Experts of a small language model: 10 layers.
Below are experts of layer 5 (counted from 0) of a mixture-of-experts language model. Rows are named router (the router's row for the expert), up (a neuron's input weights, with its number), down (a neuron's output weights, with its number) and show model dimensions 128-255. Each number is 500 + 50 x the weight over its row's rms, rounded and kept within 0 to 999. Numbers have three digits each.
After each expert's rows: a language model's description of what the expert responds to. This comes from a sample of Wikipedia text that the model never trained on.

# expert 35
router:489516555566472559442470459556443603484525529471418428559557513435555453575574541469478495459480584435571404500419586476437491498439558522559564466574485505362507421513503435415492526502548549544453576541529486532429418528482553580483527480439590468536473552477488537453448514519500543495528418500547508474511549530494572381537443556562561589566489568563556449516514490533500473537460
up0:503449477494505486515529445501500489477483512465610502511472451391564585489500488502400475477443500594575577619564566459573403467529427512502433470430518605447510553479441570487510507534476543452461558457555544452461479510529506514402424465527553569497550469426525498495534465410439553510560533520545505428449495555493517513491468526439589468493510444498493535418578456465473466552529
down0:492518464528507485487535493517508448417432550530482521504524491515483456537554489474429518499594502393534500537530484463535472579484431477566445464465402599565579554469598528487562467454484525508512459556513499502465427524491568479514564520555500545516493537463505468551523467491508439571437449499495521462481493487451630528538380451565505492482457487465446533467530471508465483504469
up1:514496489394530482370550451460556460514507546497511647437552444459548397522500480469499470490448478573549624488402573529511523531541496521368494486456504477499594414408445582530488461440506589516491488452541568534400485539593485526573385487473474444438567504439467510461424481577496475621545471398516521474453475560490576539534438503474488481481498486437522422552526459479551501485531
down1:456422511500442462557484359546431506525463495554514434474550499534601588403486581502548486498406465493546433535459461581477550481466511512565493523535538513436532515494468543549522458474514510486489411549417523467474457568636441483491606512442538497499460414563416508497449531562485433383490501449476458601460559457503507510415500484594560535502578568620447461427511528501530494514502
up2:417539517480483514409580434540474495572450544473555459496456539484451544421388531502534431535566417383611510466525497514477496426428326525477485542457437546449551484572483468482442547416484444406453430360503579506497532554576476438481482556545495490514550556542494507466477503486402492507431472459488421474536473504547359559594516478484453507567497488550506538567490486413460541467447
down2:518476464531531442488504538458541561461567522481540536497494475526501494511557521511437556490523496437485475585465482491440369560549513563503617489538432536519537441471549535512515469448569524554541403445547487453415489519512491524434540431432511435479559401461502499510557513489602524390612455517546606464477490459478485492497513478501502464549454569426451428539479526551593534497515
Sentence-final periods and other end punctuation in prose, such as ., ")." and "?", plus the period in "e.g.".

# expert 45
router:585537431583423492604552570516525431396529536472577440473486524453543511451592473542456494527491582558398462512469540465375472442464515460513503508477551539392534564512436532507450464509518442561473418590514531571541543478527477518447544498507538413546416528478475590427497484484544465557447514520459536502566469537464438470526562531482475476486561588543492449492492533445470581529462
up0:449557547455524491545541557481443563486537519519486515530591461431521523565512541512481455560491458539588501571485475483467606534562496497529435452537503432485508551502417543418561516540526483443559547490606503537510478577527588538450467511501551629570531438542444483448495411496417481452502521501439577507602461415486532518493587521581542493372449440508420553539469499466381520492519
down0:433519555502566497552490549448499513509503424508506523510582445549533581467477521485477510500592468581496512516511492504415462490391465435444515546417569492410607572533532526460479480515422575540394456474475482554502540483471548459479552532495596525482535489502614557448494471443568500486524439555505466553511521458545500564469477474437465525484490590509521480536444558505457524494531
up1:471521567484544529522460424416414509452471489464462459491456487479454426471528486547495498552502498517577457429418553589517538522606428519558438444486561504540500391614566483490607487494524519498537389490609425527548500411570522561516464498478480458458560572604535557526500504538530441491551448506516473499414470381492536517549519552518529413470544543487618503435524522424462563494425
down1:535472387515474510566540522496502506507512521524415537469540429560546537448466527423485483486518515596460491540441504476400497482425417494507461586525511381515548444595543365460525420485494514474486397354478431477418567516501559532485466453512529498596504487484488491562464461540575476514493520563543319575479469546405456549519513529475468541487548459435537516552539549533502501465497
up2:553516489398491449571455518465336487521528512532520476487527546592484490498590431436439525560500389520446498587537522440497496528543540457546419408519501541422577544593489478453533504465532491480582444491459484511473499488480505526567514528595584513541471477445525497493566417597444459492526440528471551542531517530510455411561521521516497451404506436539510471399539541418481541487516
down2:538513477473380594534598553462539471477661543523516566590395542557542508484519417503468438533510531458526465452496420447559409421467438507492582525422431446508501621563574493527448472455484454455488534404450498583403557546461460554433513503481554549494520382532513514516548385463545580516499490471487512513458506574617569517537539460472544457444431553467521494561503548469460454492492
First piece of a split proper noun, often a capital letter or syllable starting species, place or romanized names, such as Ni-siro, Le-ioproctus.

# expert 8
router:592415451437446445511545428489622465562488475548476588445582453466445521500549488505471512555526509428547560506524473531500527532499394543529455419492532463421467504497561447505413439447492569492484454423576494546540436446543519434482489479479417567491451500554588474440605582470590588512584587487484441428514459370554464385528555441404451462484514557585522560478399486481579505497454
up2:407478507530516523549450509600442484540551440547460310502549518514467432547518502544465484415559436415450408561509419450492496483500508500507481569529602519552515577611496482488517543400602495481554488490476525477528454472644508500535517484527526520478442473519603463470507539480592512532398545547520548466471512464505481493566518476524502533529488450597476541439504524512469508565542
down2:465421619490430448534438518482513539457595459532600440501473483466448516558510441471506578503509589494514566528506509481485430523451503469454487520463493484580454520487546562539470490450509420507551481466463465410435506475513497486479481467385514447462469450381537560500418508553507571548516419455520505538554528446521509518615529537457541524482437414540549440484525454523502384612532
up3:507486510454475520444568474505506513490410497544536450493477559547532556588460521467480537504548504487548384537439467537535544434519404587491559484627558480500441516502500447493609453476498539502497512497481440458443487534497468551556499495452425533533563527641466445462568539444548590522448493531540584430544524361470418528436568586497517564456650550467500473462526503524551463419483
down3:483509471467528468532539501608502564472399496544542471449436534557540494512499529502472603451490513506515495559568497533456463553446475391468524425480535486571457441519497444512484500517486652516499497508419533520491539432492517651519483488520465452600518488517534490512584394543528460611558481488406502602541433524513619513445489506533526463430494543396555396463573499421640511447441
up4:521331528483515483479509402500490509496455472426657458446534470534471575472475541522432493475472566407471507492486509415465595440485609482513539476529560510583434553500627468464399538512594470544524487483489529468537444595609551481520558511483587456495523434510469513573552532496530428448499511442452469464467497532535491542477505570460525493546534493425459432546497523430484507488501
down4:496476494433461505563485506543385448380494563513469393536605490510472432471454522545500440507509549519528431603526475429466535540474419415520413454561534597488542422585420512391500561509565477510503588547470447429538480429547487489525519535500544575536517482547512565492450499521427526523586557554486485566449542523519571429466550471416366482483506416508402408594597544551574516497520
Later digits inside longer numbers such as ISBNs, times, vote counts and years, such as 978, 10:30, 22,387, 2019.

# expert 27
router:525512391430486517541473451491630504496518539547433517406529475423483508564524477463467442540523504451539537514506491549482562500629492567455453370526543465438440558516529445537506436496523484566565547597476491528460508552506472559445540538528416486527484539441527401499555539482513615537489563530537470423527440530532528439567463488461492435493516500549527549507436558453564529463473
up2:489540525421490515476497472507541518484484568480524485464460562416444488524429485425515437476556411455444474476466488534505537488461506574585506505488433483537486489595534417457497506547479437568563513520523638485531560460528516464440465415475465635529465494557469516526514493488394426503445576555519525581508510474484533443447533534467465541474503511547474527509501467465438646438562
down2:524509480554486571478551515481504525521493500468501527504507499493458421536517537410528505454455472445484395463531567519552555542411458535411478451485526514554443515456492469486500411513497443485504519513577486472512543547484555452557524517492604477498440516458560516474553477408522535458574451479513557398489434509417439459547558547467541561474525534488487488536448547458489529471475
up3:503634473619452503514467596598467466420510473526557482425500460472412500560538501519480415598559616543534463497445490448561513458465460547397529446507512446476587522513572477436509452528507562470475588483452543510404514505469550564521530561495438509480472563491465514490477517514521486510560555490574542507549421570508415494467570466451451463517424520537461491461599479539522562520460
down3:468470490410535467596484465424509532546560538658486491536448505548563468507488494479407509574464522565503404510478497492396500572557533461489516462465545450592591496545550580597502537489520460487449427438483492447614496434601521483511538528540461506480492397525434588556506560555614578470466440582403524425504523582457576559499528446531460425507498455580568526495466511515554533610513
up4:372461456510550559592445516552501479523501525453494482508410515458462524494479581455452463450558466468467540511491497407502522534433429590501460373466473549653476433586484427561531528434543506483397564471465388494546502400385509467439495546575442447364576472431487434500531482481518503479458489488532449407514511567470453464430509495544446466503505496462429513501441526547505563547575
down4:659501533463464489522456476453527507438578521498538505569584477589616491500557500466495581653481412510428553417506538496471521609597489499569504534505516504421420474574479426480485569495466487465497434492471423477484506580530498472481567490478567555454437403584457577515514441523438547525540513458450412551528411411515553421516450537521389537509487369526441508562520460429505500496472
Single digits inside longer numbers, especially coordinates after degree or minute signs, decimals, percentages, chemical formulas, times and money.

# expert 48
router:527517384461540479538555493433508472515609475562520588403545455420488508460533545471453493535520485440496496492489497515454555470647479569603446502550497494440446611430501574512576458422579548462531419550548484557525550457537497500580511592444437524501484601449519479442541558469491567495457450490466482519504474508558549355463457442442506477538560458461491462508410500455573453572482
up0:564539529479555472456491390458637589480430528500473515409487473540478503472514503516439510478582521486486674512501578495467498497457515476463515564540457569507393504590554546487475498538505502490489481441507534510489419527546568571530480487530437453526517524587511429530414446485564531538484449477549577538608560498500658551547621567417448447527495509497491525493548507440475504487570
down0:557458440555472402538421532458454488527509504516443490496422501457457485478591570444500526598527516490517559475573550448474517484522513570491525454509526409462511531489491490582473459507490451523498497509445531456562509502469499508518536370516482421508436579506494456533520394587571457495484413476547492550548491490418492570459584494510591466447553514523541441551491485423529557449464
up1:471516512511493527445540456535517476525481558445450506531517413460604464441489509568566473415449490594391477430454516424468607438531456553515532509474436529399467499449494421565479428513525511491602503466463568504453486471555630604448455449501510555485469473597426476522448495455545504524528470530519529454480461548468449527502548491460471445463541513447469514553554456442483499455632
down1:433484543551529466428516479456435485504472554508462547518541486578474468494505515480456500519516511493369515441526442477503439517542404496473444443543611577431557488540506463440540533438626561399529459527488518401474446603442490607507567502442508513577469485540498555516490389480536477519586631567537488520506506458528616509503512491440534528487411481595525456448497443595469532449517
up2:434482459515476614457495506459437467508496497473538510518469516513457599525477496472446515474486563446488450521483525531503528545494554559523404562478457515492513542500532585634412441506554578453524476491492513606434542543543463534579481578464452614457437498452487540417420523576544525498483537553526423445531494381507498438554480431567470509425391532532489595471513469530529469442526
down2:481551524506516449455531457519454529489528499451429483491531509523595464509478512551533353515502449462568454539527542522496515501492536514442535368501524453512473499481471478459476521526411363545440489454457570493516447468429498472484461452497490464490478575483435523551574542423512502572536439489485670449479556569385419560491406496489528475529491506528518544478559404511459533522455
Inner digits of birth years, date ranges and ages in biographies, such as the 9 in 1990, age 88, 1745, plus month names.

# expert 9
router:550565467565420559408495576516549517460413527442472513480460534560547372443588497562513566434456552484486449457501527456511451566473517432483567504450524529474570530448518448580572442416614521530484460440490471463445402372510486479508511525437521467503467573489493578433457477473530520504505447493514540507474413450432441520527527567477498491485438524458556579470479480510469467559423
up1:395523490609534564475418519483480452582550541473439468485418570500507525534614476514539515477482604459475461552547500544527590579548410536561536505417444484506520443509511561456379505482506445462480505565539575550407450485470420494552596468457439459503539462548409484499544482422430515449484564495496510537507456556532446545510475495510522478498422505477421449552538523468523510537455
down1:509453498501436556562454387426545581393453521500593511491456551490434558562418434489567519558539456445516428485451517432499427500506504476526389520537544556568498474495516501513548490513450604543520476448412466501525470511487581491459467571510404557498482445473514494533430542495489517515466488597564506482513615528405560475430548479466565495363496540467487503530409524534502471514444
up2:467537614486552454408420555463481390480455518421482569611536539498533642532520456477450590429484478484429523461507482444455564547522478494477517488547607592591497465612458500422520471428508451501409522509482536531618526476429443537513514450485487488353466426481444542598521495576541514529365458472496465485605537510580418478554463472488484557467539467452445490475544445502404525433483
down2:468508379515500493552511529546467545489520543499589445377401529517487549424455522570498514494511492537532474549539549515561521542478535494449521522504478539484514540530479424512488517491485441447439475466521476529487514520525528536487465524484495455533624558475430500537616520427500425439430422570447429540573351541522520400523391538419517509539440505508591508409465476437476390525449
up3:497552508443536538541630514412489479544511589426487526494420476500573543617477550457512501658408477483557509434478536514451524518530362480467496537553472640532483489517444445465549464517491528590510541536474536527491463530531492405561485497495518538458468427409482508454443382432465490490518514515575487488475565539513519483511570512537435481477501568443442458541565525576450456496525
down3:571537568532577438466449448428587494476516548513442537452383436494432562551458461540468540524515499508613517487456531534494510517605434545481505450574422540495518552509399424492482456455524512503537512494396442548583510497408449428440523508468464460545410537565545516533464548517531521502581519517521473494485500573560494591510430525489463497543547467489473492548513558472477561673517
Capitalized short words inside song, album, film or episode titles, such as I, You, My, Is, To, Love.

# expert 5
router:576413449528470445590447559508631484407559543496527464516428456428490540529550443462442436501538531479575484547481584499519465467493494552586428465627485505431501600450528512448522439435544389495485478512485542465481537550491466519457500507519471455494438566551485423549626474549528528441496486523505529557517541535456520378519457467499501451510574542467436523492543514506530459510460
up0:596538546439508491574504525504536497463502441560485383515529470378553481511589594507585521508484481548528558558454514592480532538525470483483398508493479481479486428494566577437511557522480492474563535449456538491540593455490499499495463492559558474436443573649498441542453525498587470521488425539521485473476446520539493573469552489439559541493583430484504575497559546495574554502493
down0:481475472607510506479480480560466428598564534511516450488458519514455553447554517508458609550468546475557445506574507598544556442582537588475497586590511452585379579561502450504562447461413496488470556486527541508487609487588477501544425533441466622433415518482524447525435492442491500463514529453525489558486490455387467499512453458399520478485525523544475385501478491550490454484454
up1:541464580519445472510613536476493565594546534472477525527563501457466484605504493568412557481552511471515539542516484424507454466519513507500460538489466568555548530460506491539496491556503532398626474529546592527388477422548422572494401505487439406509576520530625576481528458496417560555362531529476467535465525478569480581529457538541513529518485497501544502589544453492471529532499
down1:585576523531467510561516459468567541512604485494591407461466553473534412441467488483513543526454537445450449488514526474497525508517523520402514477510494510477438476578405559382468491514478513452469464441479483556514426541556427564467453464558447463575492481512436466483502443496546568500509426575509508454425532442522581519555475581377521436434441468510534570474558556466513556566586
up2:540436515563472459499498469518508574455517493513520516602497507503493520567439509559553479562560519525456568387448440510525560518487557512544514474568455610516537487488511557511444559517478544553458437379473561530501420489487487474510499466486471529601424413504516527444460495446536454533497465445562458497490512420470524440533528500520471508467468532470478563371476502492440479447454
down2:449497378556439534469434482475478590446557509476562457583476486469579482496523618550434567561481525502506514484474546507448526532568500469437492459550579495506474515554449582507481476431513534544401533401473441547477465496513485454560463450593447471448544458580433492457429466406532604502475528560611443513462513525526531514540436587519511531502429456468494537493468411515523523412528
Numeric cells and the spaces before them in sports standings and results tables, especially goals-against and goal-difference columns, such as 16, +6, −.

# expert 25
router:529504466511476462522560441508539465441514427494516520446520426589438533554547607527515480400467433483522446458478461591482523571625495489495409517500498465521433551496558549524488536501409440504588447490481508497533547525522557533588486444514521579547510637517619546504542457537466520489460405507486531573438432485535549404421588460494442511444483424480533469570401518572559411468473
up2:495458397433555501382519489495546429387483414558547487511452540571478465412588522565544457525504504528507509576496521487547419514442501564485510516490467474567470531468534437486475499461524504404560425489514495446541556437522484578496494479507412556528480479483465451605532519491553465514544528497541544493429416515512484516379492501557489459528440477485591588527495531499538566503486
down2:587380503501496566532467484564468520611508506496488499483465518531505523523472577553550508510491520505514545543514532492419515490435626438500540425402491505415585499519518481532535459461442442516466427453546461551474472601429608464437547499468498528496605453504439428430587506475535553517509560424477409575472450501510554435572479401446464482583339550547492414533449522502377529475485
up3:492459585406446484498467513469534548498480548527560426486595479476455505470523363483519426572527501537497527510459443563556461519507506427490493562496440514548537404563550444484461302499492484565489528530504512619455532442431507524422479458476469420453509518467450524458432507546486581438427529465473509440558549465514487445436435484479579560366503402506489455421568527470494517458458
down3:431445542496513430504436449557516422559511482499475542520541583507503505510465492501530448440469447564503417434505504508516410497535486470588467504496550557480442528529456441512467453364505523522493555603437492513506629491428546555390507466430495508594533406533542524478497486479519531477477442529481492485550559452542449509491625477481538504482437460502536454498386463473527652564533
up4:549497505532522480588429587522478530515534531506509489578463536503534502570451522443539509487490551537447488533489470480459563462435531538595514577456457510565482453570478582423520498529506517401501513387458494372517465496448483458448457539549514534450482499576493529518555423444553461462447481528519568502485552528425488502454454535562497434393499498489419556416570528497579547555478
down4:450450555532435543451585504469456575551495484539580444476542586492507611504454444489509552548536540483631636508467429473488463541531528512430473419537456456517538393468498453487530437491439520456506451532503463540463438432423360452454430486472539464504508471459392527530515479539440546538510560428564464502527405473573513555473483444473562423595437534402473502404557466500393423405568
Standalone space token before a number, usually a year or age after in, to, from or a colon, as in "age of 18".

# expert 38
router:576491468535514490397570432571544476425530508490487415556447520595508452531444574499619494543427472403493434405506513576496546582597502457456452563497492483517464609503536478560520552515456416499489548512483503539433552474506531586549494478434544526544555580506463597549444464588489475504464432498509547500509433521529483514502520430424453571535559448484537445471445501538475416481444
up2:523502529540522479402469639512545491479466479447474469407559490495414467477519441390458506457565461603560475574456453479562525502440497482452602592460475568531506547452550493506465591511546587466562608545456493523490572521543565463501457442442522524467478474503471447533527502459535539512530539448413513520584459514461449427525423474533448420508570563587455532500530559529467554564540
down2:619447554518466528502495523449538456501541564438537588534458482482375558520422470461433537565629480494471420604661428493496479548509464571541465521455523523581530465511425500542471559350500530457490489426506547449459595613549479522502491500531507484479441568539451466474454536419452560561515572477529473524471463534534453441595551565485526481516542493486581539496445426462446509553467
up3:481531534508529501460505398447410379453393500495581472481545455502563539547559461454498466588484476497534481455488580509596486526583468489437477511486448502568445550427531511455641515511530544420418563478544525456457498491502548519459521488511446500453491405537544435558492461471479543548496502518553479463550642463461470529456553562509483473501449416448531328459559519443574478467544
down3:495564518505425500458474491564460477451484481598501431427378508551527576499624509505524580493528495506495526497548515587414454538473515492445605461515582538487540439590471551453391424648565426506505481482585478548437531539464501545507533560473535473489438589553513517474520514558553491420469514444556521515503444540447578492584472462596476502478600470511481535496508474480461533531497
up4:424536407558493587531504550500487611664460533428508521518479523374509528555459476444497535438470484553554503518490584485575459489503455501362513539601476523586539506486430497487549590423478464457491539580535453498545508524473521537532521417506586532519532367534579500502410478524534562439521513506505490506480508488453533522558489510513446576551376593428478496451424490559649497461477
down4:545497563527480459591491451511364430516487387450537447472548446598462485470554596561606549475501495410495506471469467479560588495507498488474520516483481486596435520508441575564530517585502472504478518500483479477417477484537441486510524571485455565441493489436493518550541480438397535548507518407426503546506420458611534535475514557474549495431473438478493562516586509473414498416465
Space token standing alone after articles, prepositions or conjunctions, before the next content word, such as "an ephemeral", "the scripts".

# expert 18
router:513415524510504483566536538511549447471625510518500497555575451439553480461526582528509382545518572552549503520450447523523492489491491443472481535461527510482445465463509502368446454495534535503552527553512479448529470418550514483410449557413586568483482437480551566556597591419568535438580479503475479483370497500424466506527471401412565440403503583439482468512472504556530571516534
up1:500576440500476519461431514505572526476492441448434447574542468527456490492464555539464494526495376467501409536509501514452562525473524558499519490492506449504494498527581536493533580557468583470487564552534489408457437419447349507547540505506551516440564484476552413481602510452425486543527458593480464441520613434468492488482417641482443534512503534505596515464540526497577495532533
down1:421620491544516509579537547489444524462539493524520569510409452488457572506477554459578612513462589520564585509503534440512453608488532458533572401592457499476501567567454478432471509547570420520518412491483454510423533540445451519497526574472547515561444470464491482450499483521519513516517552522500510492431497444493500440444531464544419487558512482470507543394428416532430552486483
up2:426517473430527565497503608447602470503527558504556470474451531564410512562554539474483457406506443518421509474552452345482437456557433497536461515493515468438491518468472476489515445448487511470437505470454515474478518594524418506484422534488489432437502584454502425537437519484535587522537462485602514492514465457525471481362501504495520477519461472437454475473495469508415514429429
down2:527551516508497579406557474612508530602502478503512515536586513537598530505403423582534450478423515563589540535484503579516530524496464487532527519474489496489440535512473515547547449480537522407508470533507564520516507378603518429507427524595530590543565562575483523470475479505478540459520504435513481516570484492425590462544485480556511641494500517385504449606466466465473541459470
up3:547595526509393564406544415510574523464554551498453479478553540493570500524416530495515490456492473542505478421483593416413519540451577535453511505462396469511565462538481445465530554375405477488491582508575503576517472479578527605482623519484545571570448481546456470627485441498543548525498491464463534450513549467415501472451525534538501487500488450493612494531617490508466492521486
down3:517539438500537516467464454467587458486566562530527472449479553553431448551482495508513573556511507566531442523426444489497503515580562473472534531504579469521453524478486521485541469466514485519543438471622528425566490538547545548530455437504580459450431544518497574555488545525474599402469467525487432434477545527421552520548527430437492437442504500429538533530524517467486432416487
Final nouns closing organization or technical names, such as Company, Records, Stadium, Foundation, system, and plural -s endings.

# expert 56
router:542448377513531434580520517498552425470460510488519518540524521491564379492550481512472367467461545456536606495539466466531584420509501415530512491492502538518439476431559561515489555488506465461512488551539435549525503442517521536415455525531560496541514433492549574541540567390492533451544450488461553465438490513486494510538421447404506427544502508481433518496507531542597579455507
up1:457460528497478536493467304516463568450464528434448586460473451496582489434531537468513480370564500529529563475488475485466496550412510495590507528482533508544498516538557509495555569500518579666401571456534429566532524512555418492539532517496445502492523466589477482456561534449482523502534615516486440570450540530421552529609487530509500552545478527503441577512500524542546497496557
down1:554552468503568501430508531534579453427546500466532502497465535558544533521534531559528516579503453523494571502517413479508518616520555492564512495459585466459570569435526501484459464476549462507603423528515444478525481573503528348525466484523405580536616394519522551466457458514478551572487514499498486519479488529611434529522493505610590486478419392514520581575484499463447552446501
up2:459579493512419413514550512547472481469518526508545555499536519535427632376498512411515594487432424604635537415537488560534412488418382514501515606512521514517498548595527567443393480420487533436464475501489540496470495552484531506506491459507432494498490491512460483513486443568512516595437552480530479522477557503575498467556475482507498456398457459527426489459469407324502402556560
down2:507421529560491495457435505569488572500633394529521497472461492408490439528551588409579427543479498505529544483502560503576479594433473499527542504522549441569475488524485533529428509476595528521491492564450511535442476535556472511409525484440462522537544575566611467443499548450489477434514569541509464505419543473446577536448524482524600438450549503520529501543535412496538543484486
up3:494530501469510535473431433495419541519419445560524489445576480543504562518522516546536486523528426597500544530520530409539435426483488507493543468549526492608446654445544491506596430463561457483518490523429436523469490439482508548581405538493437533466559558493500464569494498457457520396452601548474544563431387577515500525522561532524561537512472593401479493493559473571516507570460
down3:578484544469474443398536541546528498397491495507452504541531379499521546501497572496536549425478542597460468556574414547508584580458458540448426501483445430508583503565495516477470489497391499563576528495510544533485582465549400517520460487469515508536505426502405515543473505442489519489546472507616472421631443445503539517423513474493500505475531524492468427515446402548436451390477
Common nouns and noun endings for physical objects and materials, often in building descriptions, such as stone, roof, water, engine, sodium.

# expert 62
router:593548522484496560494571579483621469450488484476551534458381457552546546464540460591482538470509504584418473490521521449472454503466538425531548551468485517552522562492440439512516535506514384532503438408412535504532504444479478425620511511533531464549424615556503561462436520481522496474474415527521469535500513463506511502526499525545446459509474520482519595534561493536443514515444
up1:520545506534546530489428524434539541502460496542470426498439552497430495468454569505499526560461519547598415546581479521515467501458455532496530479485561452511469496494507502454388495435473515488498488487487590526582486536452512469489541454488456511480437382508475569493651586581412531524517551535521417446420419526519539495565543523528481539607302486473509537433589487551538523536512
down1:465573468498554538432548504449481475498375530426508462524614480519509435492549465430465461516479535523479454402610460446390484498523441511566476509490492532476497406575558475551574506560449528545467429521477456478535526514581476608457532501533494558436460561536507479529448483466400499422456530486453448534486498503552562536561466532544559410545565394441458479540402474559520572575468
up2:518551527567530459481490439458519558434454502490449533528494527510388431389493527502500532434591516455549472467510443491568504443495453414444508568497560447507594542456466527447523501506509515561519522476504431553451491514537488505421510446462493527532602450517523519473623528571539531440499476414500465475538391558467430532476422535512481482630547547588467518554490451500427619530524
down2:575525500472626526466462535473523461481498488411454511462515507470525448536478520472394537468605505490501560405456524629489510444510551484477560497445468424521631496520519519538547493490418499524435510518582542487490537506446470499522492485444450539513477521407476488517464533479467418517606498627465485498493462501464474539553508378515500430530484483445474408434527396519558474505566
up3:463547576537442575509444500484450489457494446590484470417532491517528437538500349478529543528520509482485573499598512423481575513503605551613501559527501509420508517444527495446538510625456493487539586452546549458481387579511448543482470472436503421464458452513521609512534610522404536460537453501517407528469559559538468521560584504568523496493538426471416450484524431559512539536549
down3:476417449375508487457507557480465552522546442494506564561502503492510440504425497560429542531486548446485517404543452466451507548423504617445575486546520363539488467387490472539528493477547523489517473484505498500566522519533477454534436506472506559592503593389519439454476505483510578379514454527522517497562449564361497522518503520549493531608481456629497456413492546599555454390504
Capitalized first syllables of personal and place names, such as Mer-, Har-, Lan-, Bur-, Ar-.

# expert 7
router:489415528540490598546586461502492593586542497486401494519584519579501412517472600527507439546554512538460578502329488431570531513460536472518551409501517536519578452410527483501518525491555584434547481487441547427432491376480506431386459550464534563463569445531505565545489479467496481511547460489531538445558470532535533506494481409429492434475468523423522446445496485489489560552417
up0:422478492569585478387523567509526444506479504580564543465541486503530528539553497602507407495500491579464569443575447450513575448415609449486582465479496449451500503490473557538449498428433462445593512525449408356477512460487505516559477456453534544473401400518468449464536456524446504483423472570555470457539521478473586600502571565458516629450511458537525498597463530582516473451425
down0:658469502494519476447444546522510450586511511539544423516507510400549590563511471518517495525446566602488642612419422457495404469473494456530547508465507576569567551569463493431489508533506564505481523514490482565539553490465546465563382520520509539388473466584540490442573420489475472530518475442474566533479521502474540467514592512475510545498495502544604537491481569544440404495487
up1:514563543467504604481511541492475510484399550452479447499427500412435528597501515402531490502505472456421518428505541550545540516538459411511574416418549476551570377449510543488471570645498524422570503484547475563470463504438543498448521493603393415492515555503501471588541477560436602495484469525530536508536477486517509481553495539601412563480512483455576481483547567497480480569566
down1:539441427493552414497480462448420450534552559511477586469523525469564472410479513509567405485447566552489546529493465527533511420526535529454487544420547445386504472587546401476576563476558513550447507502512587474525437471494488423591538555416537512452509536480469566493506494450532489495566583548450458479511507547517503505505564530400516386441474466464525478492548516449460442505449
up2:560383521425507449452499515566502491551546517455469538503562492496475467493515488566583478557445521554448597482525526526505396483527475564563460434482602473545601553584472529481496512506538539590515569500471549506434514584525435492490496527544534557523469487473509520445435445534487532482548460482495518501527478443421501475554506449405550489459426536500471374486522494543502551493525
down2:443505543474500514422448566461527511573454441454577513414484532502463590469484481483431590493562491526504535502559448496497573473456488518542501488430438508586492542459514535500688480536477390505516421523520465528480527478488609443562463502446614528500496504509510498499449551500452476388496515426528445473551574480412368546445474530535499472472487474512543474441412516589522442536514
Nouns for media works and subjects after "the", mostly film, album, book, series, song, plus sentence-initial It in plot and reception text.

# expert 46
router:458561533509600499504544526511496619494537424512419531444540520497526532480431451537459496520482486398448467545503475585450511528564474433490488476523493493575546495532466520600584546501533507433511544482467599519560505585440490429454481478507434437537523506512489421488602446486456496531499491485453490446513535507446442475435525499558544541482462499491502512560490613533574500441548
up0:496398476474595532478487559534403523565540496488561382428461450486524547540584444521488441490542432557512428486545527535434551500538406413504445462420477509489475501469483467575602540536442489603570485443539480599503514446507548551485547498543569480512492498496522492438597496475540486444522443537561553468494555433493410614484492486509508538517506462465462529522462467379537399510427
down0:501543426556451513374474548429508444561370479463502421532564587528457529501491457536455446530506481524514531538508502552447500460425511527434528471492550478605411510490462554499541521589492509564466496443473527556554462528568463440548563624509479487479483502461506486503491507515545520593543474505472461568500463436439374455575485507526528459541459495434538476449456474601464451540556
up1:440427504496490512565491601465449399524516495486462455600485471499300527543459421461483473475497493522404495457556477559491518564535515523498453535442471379549484499567468441420574560535586544422514501529549415524517538449515492507524570531394588518602495466476552535436544442502473626491529473521460499488565563496331545512523481531482456435514573498518525514443425577525545522439472
down1:565459545550489466513526494518568511541485514482480469446461506437456492481539443452581474554465539419562451521545528558502510444533488477551448607555401491489455479417416456508464433485533491568498450410452522445519542548494556532533464537524458521451459490562573520558561587515481568495461504466476468563592478447531483531416487520482493513478439533510449476523467530629558517479548
up2:567403463474567490582512464478484462476554471405507580474528544580422468515446480466506451551487353459543483538507522442473555596411466489471484537432503380510419432493545497486551531550514446527439449584491409544372434488472469468492527616523499462557444499590447484445521585521396526494578417534554519419554511535551447454509509491530445468483503481532549498529475504533497539501402
down2:397560549551398462431438552474451495518531548540552543479560507430627480447474509460459459482603492556566483542463434453540511573541513539551516419442490434538430448462498443518536508456497498561507425443367566450489591444396511493560487590441471349462479543469531474449525409497510458552556512522511445457472567491425465520510467606488490528488524523608402505537449452446480423497439
"of" and similar prepositions linking a head noun to its complement, as in "Member of Parliament", "Legislative Assembly of", "critic of", "made up of".